{
  "num_hidden_layers": 11,
  "hidden_size": 128,
  "n_experts": 32,
  "experts_per_token": 1,
  "d_expert": 352,
  "d_shared_expert": 0,
  "hidden_act": "squared_relu",
  "moe_layers": [1, 2, 3, 4, 5, 6, 7, 8, 9, 10],
  "router_score": "softmax",
  "normalize_top_k": false,
  "routed_scale": 1.0,
  "balance_loss": 0.00296,
  "balance_bias": false,
  "init_std_router": 0.0157,
  "lr_router": 0.00134,
  "vocab_size": 8192,
  "norm": "rmsnorm",
  "norm_eps": 1e-06,
  "tie_word_embeddings": "early",
  "optimizer": "muon",
  "learning_rate": 0.00344,
  "beta1": 0.9,
  "max_grad_norm": 1.0,
  "batch_tokens": 131072,
  "max_seq_len": 256,
  "train_tokens": 788800000,
  "max_steps": 6019,
  "dataset": "wikipedia_en"
}
Below are experts of layer 8 (counted from 0) of a mixture-of-experts language model. Rows are named router (the router's row for the expert), up (a neuron's input weights, with its number), down (a neuron's output weights, with its number) and show model dimensions 0-127. Each number is 200 + 40 x the weight over its row's rms, rounded and kept within 0 to 999.
After each expert's rows: a language model's description of what the expert responds to. This comes from a sample of Wikipedia text that the model never trained on.

# expert 14
router,254,323,223,214,217,259,154,135,137,167,101,178,183,171,169,180,152,245,175,245,211,186,159,243,169,168,195,130,235,185,161,183,216,203,210,233,177,183,173,153,186,251,219,244,157,221,175,195,174,207,179,240,254,224,139,185,220,171,181,181,196,224,247,240,168,255,221,135,155,206,156,155,166,201,218,241,135,233,164,178,223,210,170,185,158,258,117,172,193,224,164,236,152,134,269,216,255,169,203,214,220,193,150,187,153,251,187,287,226,176,293,190,197,212,225,160,215,198,154,204,186,287,155,203,275,218,176,240
up12,166,170,170,180,210,242,168,214,219,214,161,222,128,236,117,241,207,220,254,206,214,197,292,203,195,114,245,217,174,180,274,192,227,185,155,237,152,182,139,176,188,208,225,133,150,209,164,238,140,256,138,245,172,125,206,213,158,204,178,159,235,164,258,212,178,206,239,212,244,227,133,162,181,245,207,209,188,243,194,177,139,159,185,132,201,154,196,193,289,250,183,187,172,224,240,159,240,214,290,275,199,211,206,225,204,170,240,225,205,232,213,227,180,146,222,243,209,262,141,129,228,204,254,184,172,248,116,263
down12,176,183,210,189,199,170,187,183,160,248,259,258,165,176,218,233,263,144,192,262,203,143,244,203,232,212,156,241,314,194,211,212,164,204,259,195,227,190,250,260,271,253,223,196,224,230,223,188,155,176,165,186,225,303,225,146,154,242,239,209,190,204,165,188,211,191,227,168,124,177,231,188,261,237,157,206,229,205,193,152,109,211,254,190,186,291,194,164,252,201,225,231,231,206,119,244,192,133,177,200,141,167,285,164,216,190,181,279,159,199,140,206,214,136,146,196,206,162,175,125,245,235,252,192,183,211,202,206
Description: Determiners and quantifiers. Articles and quantity words opening noun phrases, such as a, two, several, many, most, often before species, member or population.

# expert 11
router,214,287,176,202,213,198,174,229,196,171,123,199,129,227,206,260,170,215,183,223,186,243,122,201,229,210,240,116,219,180,134,202,197,140,245,228,144,137,175,172,231,184,194,231,241,221,188,173,212,224,214,180,258,214,139,197,234,184,255,184,227,158,260,161,250,210,167,190,200,249,129,177,249,143,171,206,256,217,141,203,135,201,168,155,202,239,211,208,204,218,176,245,161,198,250,235,161,230,205,183,232,186,176,204,225,171,130,293,212,239,331,167,169,273,250,128,255,230,179,180,229,201,194,155,158,246,188,127
up0,181,241,299,208,229,159,220,141,264,168,170,209,188,205,200,179,192,237,188,224,211,118,152,166,251,240,193,124,242,204,250,274,203,193,223,224,268,226,215,197,184,232,244,205,268,231,203,216,211,179,242,226,90,231,202,188,216,264,162,211,239,197,220,241,191,222,178,194,139,180,188,126,198,130,270,165,253,160,232,225,244,156,260,155,244,138,260,207,230,185,260,204,200,203,292,244,259,236,147,245,187,173,224,194,200,116,144,172,220,237,194,262,174,199,208,245,195,209,175,111,229,169,152,212,218,219,200,201
down0,258,287,217,211,212,166,216,243,238,158,172,158,226,176,190,177,214,215,200,233,176,219,224,189,230,186,95,192,202,228,171,93,103,212,180,183,304,146,183,163,166,139,183,210,163,161,228,185,188,217,221,195,137,211,246,175,215,207,232,220,238,135,122,218,234,200,145,198,276,218,244,205,243,168,314,171,215,174,233,154,187,197,234,182,224,128,219,146,177,186,224,191,196,175,232,188,176,204,220,209,182,144,168,142,143,236,184,178,124,212,210,229,189,208,171,204,157,127,146,129,223,164,120,213,167,188,199,138
Description: Descriptive adjectives, adverbs. Evaluative adjectives and adverbs in running prose, such as great, similar, strong, frequently, plus word-final pieces like -ive, -ized.

# expert 15
router,225,174,191,197,124,221,155,226,170,219,238,190,178,198,165,203,214,162,175,254,203,120,203,182,167,226,179,217,193,208,219,144,236,245,237,169,218,261,226,122,167,189,304,164,161,239,180,204,239,260,175,199,128,219,146,197,253,285,232,224,215,239,246,219,93,290,177,267,172,159,188,260,231,173,291,148,136,276,194,247,202,142,193,251,149,200,226,243,192,173,185,209,215,211,228,219,198,203,202,130,231,233,259,215,171,176,193,236,150,194,144,172,203,152,189,190,249,194,212,205,132,244,260,188,179,203,239,160
up5,205,141,226,193,204,116,199,258,120,247,219,240,171,249,117,155,164,263,108,245,207,205,186,201,292,154,184,266,216,194,99,223,250,256,230,249,167,168,129,211,177,220,150,171,179,165,151,191,213,202,206,203,151,256,112,189,182,137,153,244,206,238,237,209,205,215,200,220,202,258,212,227,196,214,222,184,163,204,178,224,202,164,171,236,171,212,164,206,231,217,170,257,195,226,202,269,151,143,247,181,233,136,200,211,143,202,231,182,123,293,168,180,227,207,222,216,228,128,170,195,197,249,249,183,230,223,238,191
down5,156,210,208,171,191,233,204,193,191,213,227,216,252,251,280,220,280,168,152,149,244,153,221,201,181,187,198,243,233,237,191,195,268,193,221,185,144,192,184,205,231,257,153,212,246,215,204,235,160,214,163,182,219,231,221,226,202,210,161,119,199,246,173,97,212,258,123,213,135,241,199,189,196,162,171,145,217,207,215,199,227,193,217,229,142,296,184,224,152,213,229,164,183,205,203,284,247,203,202,135,187,224,176,196,177,213,238,267,172,235,294,256,274,202,304,215,156,143,149,245,139,159,192,174,146,214,251,256
Description: Capitalized word openings. First pieces of capitalized names and terms after the, of or in, such as Dor(mition), Ant(arctic), Ant(werp), Ast(ronomer).

# expert 19
router,179,149,186,126,251,196,213,270,244,122,203,206,132,199,210,261,186,167,206,203,163,283,202,226,257,256,204,251,155,204,260,206,142,238,229,142,237,198,184,219,192,181,152,170,235,183,122,217,197,221,186,179,201,187,231,187,216,220,212,261,118,123,238,212,209,187,206,157,190,181,263,259,222,173,187,205,240,237,180,275,200,261,170,220,222,209,217,228,259,135,204,157,182,235,198,264,243,244,157,150,154,291,251,209,242,199,216,168,209,95,200,225,172,130,157,198,228,232,192,164,215,240,231,219,262,256,260,172
up5,224,223,297,245,143,174,209,221,154,146,189,164,211,248,221,153,149,179,152,230,228,172,179,148,104,141,258,161,220,206,182,189,158,275,187,197,156,313,190,160,240,163,189,247,130,192,232,239,197,170,200,218,240,239,204,157,113,246,172,200,178,195,179,148,234,235,252,201,204,198,191,192,210,261,144,179,257,162,235,236,211,305,242,304,158,195,243,210,158,158,225,206,198,250,209,207,262,230,235,170,211,212,228,221,206,155,276,197,178,223,117,166,240,184,163,193,226,212,168,203,256,210,214,162,206,185,185,193
down5,177,215,210,153,182,214,139,177,176,140,220,205,130,186,253,214,232,226,219,225,168,243,207,151,240,162,184,169,315,229,157,203,229,206,170,194,231,234,187,230,191,177,240,141,174,240,203,155,156,201,260,230,255,278,146,185,241,203,203,136,203,195,236,233,137,190,241,212,178,161,168,208,168,194,194,136,165,191,231,146,266,265,191,220,227,235,260,250,163,133,204,268,239,211,258,205,194,138,210,154,193,115,276,254,234,239,173,207,149,135,225,198,278,210,204,150,269,101,222,193,170,205,213,145,210,206,213,229
Description: Place and institution names. Words in names of universities, cities and places, plus date days and months: University, College, New York, London, Avenue.

# expert 16
router,150,275,211,244,202,224,185,228,152,147,175,205,139,172,168,250,188,160,265,234,203,253,218,175,214,171,211,173,203,164,117,283,228,243,277,142,168,239,211,222,132,180,177,99,207,195,195,207,127,177,249,179,225,221,137,207,213,231,205,192,196,230,203,134,116,184,184,196,129,209,194,153,215,190,192,251,241,244,191,206,248,254,215,241,198,195,278,234,285,165,206,158,171,196,218,198,168,139,193,146,147,203,259,172,259,180,160,205,203,148,223,169,124,244,200,132,220,196,154,198,237,210,251,178,205,192,267,136
up0,232,148,216,166,248,209,206,196,193,147,175,186,213,168,282,223,192,226,268,296,169,240,205,167,157,159,192,236,139,174,177,194,173,200,266,130,216,181,217,128,198,276,227,194,238,219,191,210,165,247,202,175,208,169,222,184,290,176,221,181,236,196,170,204,178,236,223,238,252,208,210,210,258,220,202,245,233,151,235,156,205,140,152,216,228,167,202,196,182,184,222,219,112,158,223,166,239,205,163,236,175,194,221,271,276,140,230,218,112,215,163,185,211,185,112,196,252,205,186,111,319,193,117,187,152,228,176,224
down0,209,157,215,172,161,195,216,174,140,124,208,182,233,196,220,250,215,157,312,232,164,216,220,216,236,191,114,198,265,238,150,242,240,260,217,165,185,186,213,122,266,199,221,165,183,253,212,217,175,208,216,148,200,176,225,220,230,209,104,182,218,131,193,262,237,253,186,139,196,235,175,220,169,217,236,212,197,176,190,235,164,220,219,224,185,175,152,194,118,144,143,263,175,188,150,238,229,223,181,195,152,132,152,234,277,171,157,220,238,162,251,171,226,114,166,244,288,245,187,190,242,156,240,235,155,223,193,227
Description: Common noun stems, suffixes. Pieces of common nouns, mostly technical or industrial, and suffixes like -ing, -ion, -ment: oil, railway, control, construction.

# expert 29
router,230,141,239,126,227,226,212,261,153,195,197,167,195,188,183,281,195,186,166,243,237,146,218,99,232,268,182,215,111,160,187,234,251,216,252,182,213,183,247,263,184,131,145,139,263,230,190,196,181,236,251,158,198,214,221,220,166,158,152,187,140,145,197,205,194,206,172,139,169,175,281,227,194,233,228,189,217,188,210,203,262,230,205,237,278,176,242,143,264,161,245,161,246,211,183,221,210,219,220,187,153,169,262,169,267,238,182,166,246,205,151,240,227,181,246,246,179,222,150,199,275,197,223,254,260,197,267,199
up5,203,229,212,104,225,182,198,203,246,196,154,157,167,159,216,156,127,188,197,167,207,238,171,150,239,144,227,221,215,201,175,197,211,201,274,186,159,236,172,231,97,210,233,303,253,194,215,264,306,228,147,204,216,127,208,140,156,261,182,167,214,137,179,182,250,254,251,213,229,189,309,144,256,189,237,241,241,182,234,198,192,166,239,161,211,285,159,201,204,138,184,194,229,158,178,217,239,211,205,226,202,244,140,142,218,189,161,126,223,202,191,204,270,125,168,205,199,188,191,222,195,157,181,194,203,203,198,208
down5,214,245,198,177,237,244,144,214,258,286,214,171,124,194,194,235,184,175,136,178,228,200,159,168,191,291,179,145,227,175,213,244,158,163,187,232,225,139,193,172,242,154,180,139,269,248,144,206,212,185,217,213,223,272,217,205,133,132,223,236,172,182,172,162,179,218,88,199,250,245,177,143,100,267,176,188,169,195,195,263,234,236,184,246,145,228,184,177,151,208,197,210,185,205,216,219,212,206,212,157,163,214,175,246,183,178,129,178,281,135,253,171,214,280,223,243,194,199,200,157,141,212,232,258,220,231,188,227
Description: Names in table cells. Team, party, university and player names, or their final pieces, inside sports and election tables, such as Racing, Motorsports, Democratic, MF.

# expert 8
router,178,131,209,185,244,221,160,263,241,185,177,164,254,178,251,202,181,224,172,238,177,250,204,154,220,242,200,200,157,213,156,214,212,205,114,153,180,193,198,318,209,122,205,154,274,183,171,275,184,219,226,138,191,210,169,249,114,161,176,278,142,194,157,266,208,151,229,164,208,127,153,287,212,216,224,217,175,230,216,249,249,210,192,237,177,237,164,263,195,117,250,152,272,185,144,192,177,213,215,170,158,233,230,161,166,208,146,138,163,211,191,193,189,212,172,260,136,202,143,179,208,197,225,226,200,221,217,224
up0,177,159,230,193,250,198,223,173,190,214,218,160,122,213,208,191,171,180,213,220,215,213,237,275,272,142,254,224,180,230,226,218,200,279,171,161,178,155,216,108,208,149,241,207,239,247,182,130,218,168,163,268,184,211,218,196,205,173,222,147,266,199,287,298,221,189,244,204,189,295,142,280,168,195,219,220,199,151,182,204,149,232,188,205,117,244,215,221,221,197,158,206,177,213,221,105,210,158,208,222,256,218,222,281,179,188,178,237,257,161,204,179,188,188,216,183,276,175,123,141,178,251,198,230,148,217,147,179
down0,232,206,202,202,215,204,191,168,160,223,210,251,201,310,135,148,217,181,207,146,161,203,237,187,224,272,257,188,177,146,246,195,200,209,182,191,240,212,181,108,109,174,179,136,179,173,208,215,149,219,156,231,202,131,201,307,221,186,126,246,246,244,191,236,204,173,232,254,238,209,211,247,129,179,213,191,189,164,133,224,159,220,287,156,232,237,148,239,168,191,199,123,160,189,212,134,207,160,191,183,236,239,190,211,250,171,257,232,176,196,197,230,195,234,263,164,177,214,200,120,281,228,188,158,144,208,204,147
Description: Place-name pieces, infobox labels. Word pieces inside foreign place and personal names, such as Gil-an, Lan-ton, plus infobox labels like Location, Country, Population.

# expert 6
router,214,156,132,220,177,261,263,146,164,209,219,225,216,198,223,153,205,158,144,200,195,184,218,182,242,254,248,224,161,237,220,176,120,209,221,157,225,215,207,231,180,157,178,198,124,176,163,175,169,262,197,195,169,212,227,165,199,226,167,218,203,194,207,192,190,253,166,115,237,185,267,161,212,215,278,157,188,189,245,169,218,205,200,257,119,199,226,228,196,202,117,167,138,124,214,177,193,203,281,146,134,175,152,279,216,215,165,130,222,154,276,171,170,214,212,176,220,208,256,142,145,245,229,171,124,134,128,239
up5,123,232,149,197,240,156,188,137,189,193,178,191,197,182,182,198,184,282,185,193,188,187,140,186,313,147,233,123,255,182,182,210,206,148,160,182,223,148,207,172,170,262,194,165,202,210,175,225,135,254,120,216,192,216,211,186,212,169,179,200,195,215,192,203,215,255,218,266,193,229,188,183,152,168,253,172,194,274,300,206,193,228,197,271,190,164,208,221,149,169,165,223,119,170,167,227,234,163,228,148,163,190,255,231,231,183,200,126,263,200,155,263,268,166,149,171,201,181,258,136,221,261,284,187,143,230,215,232
down5,208,196,235,201,202,223,216,183,220,206,212,210,166,213,200,173,213,217,156,222,163,129,214,210,247,206,214,173,178,205,279,205,190,180,221,158,162,211,229,236,195,195,193,188,201,172,175,220,201,231,168,205,217,228,231,138,207,204,172,212,264,210,229,214,202,196,162,139,231,210,210,166,219,207,218,132,199,186,211,144,186,205,219,227,206,191,244,265,155,189,152,121,180,195,181,152,207,195,274,213,229,140,209,252,222,230,208,188,477,237,195,207,170,245,220,177,245,177,315,156,156,199,211,176,162,213,167,219
Description: Capital initial letters. Single capital letters starting abbreviations, state codes or names after pipes, commas or parentheses, as in Hartford, CT; NJ; F1.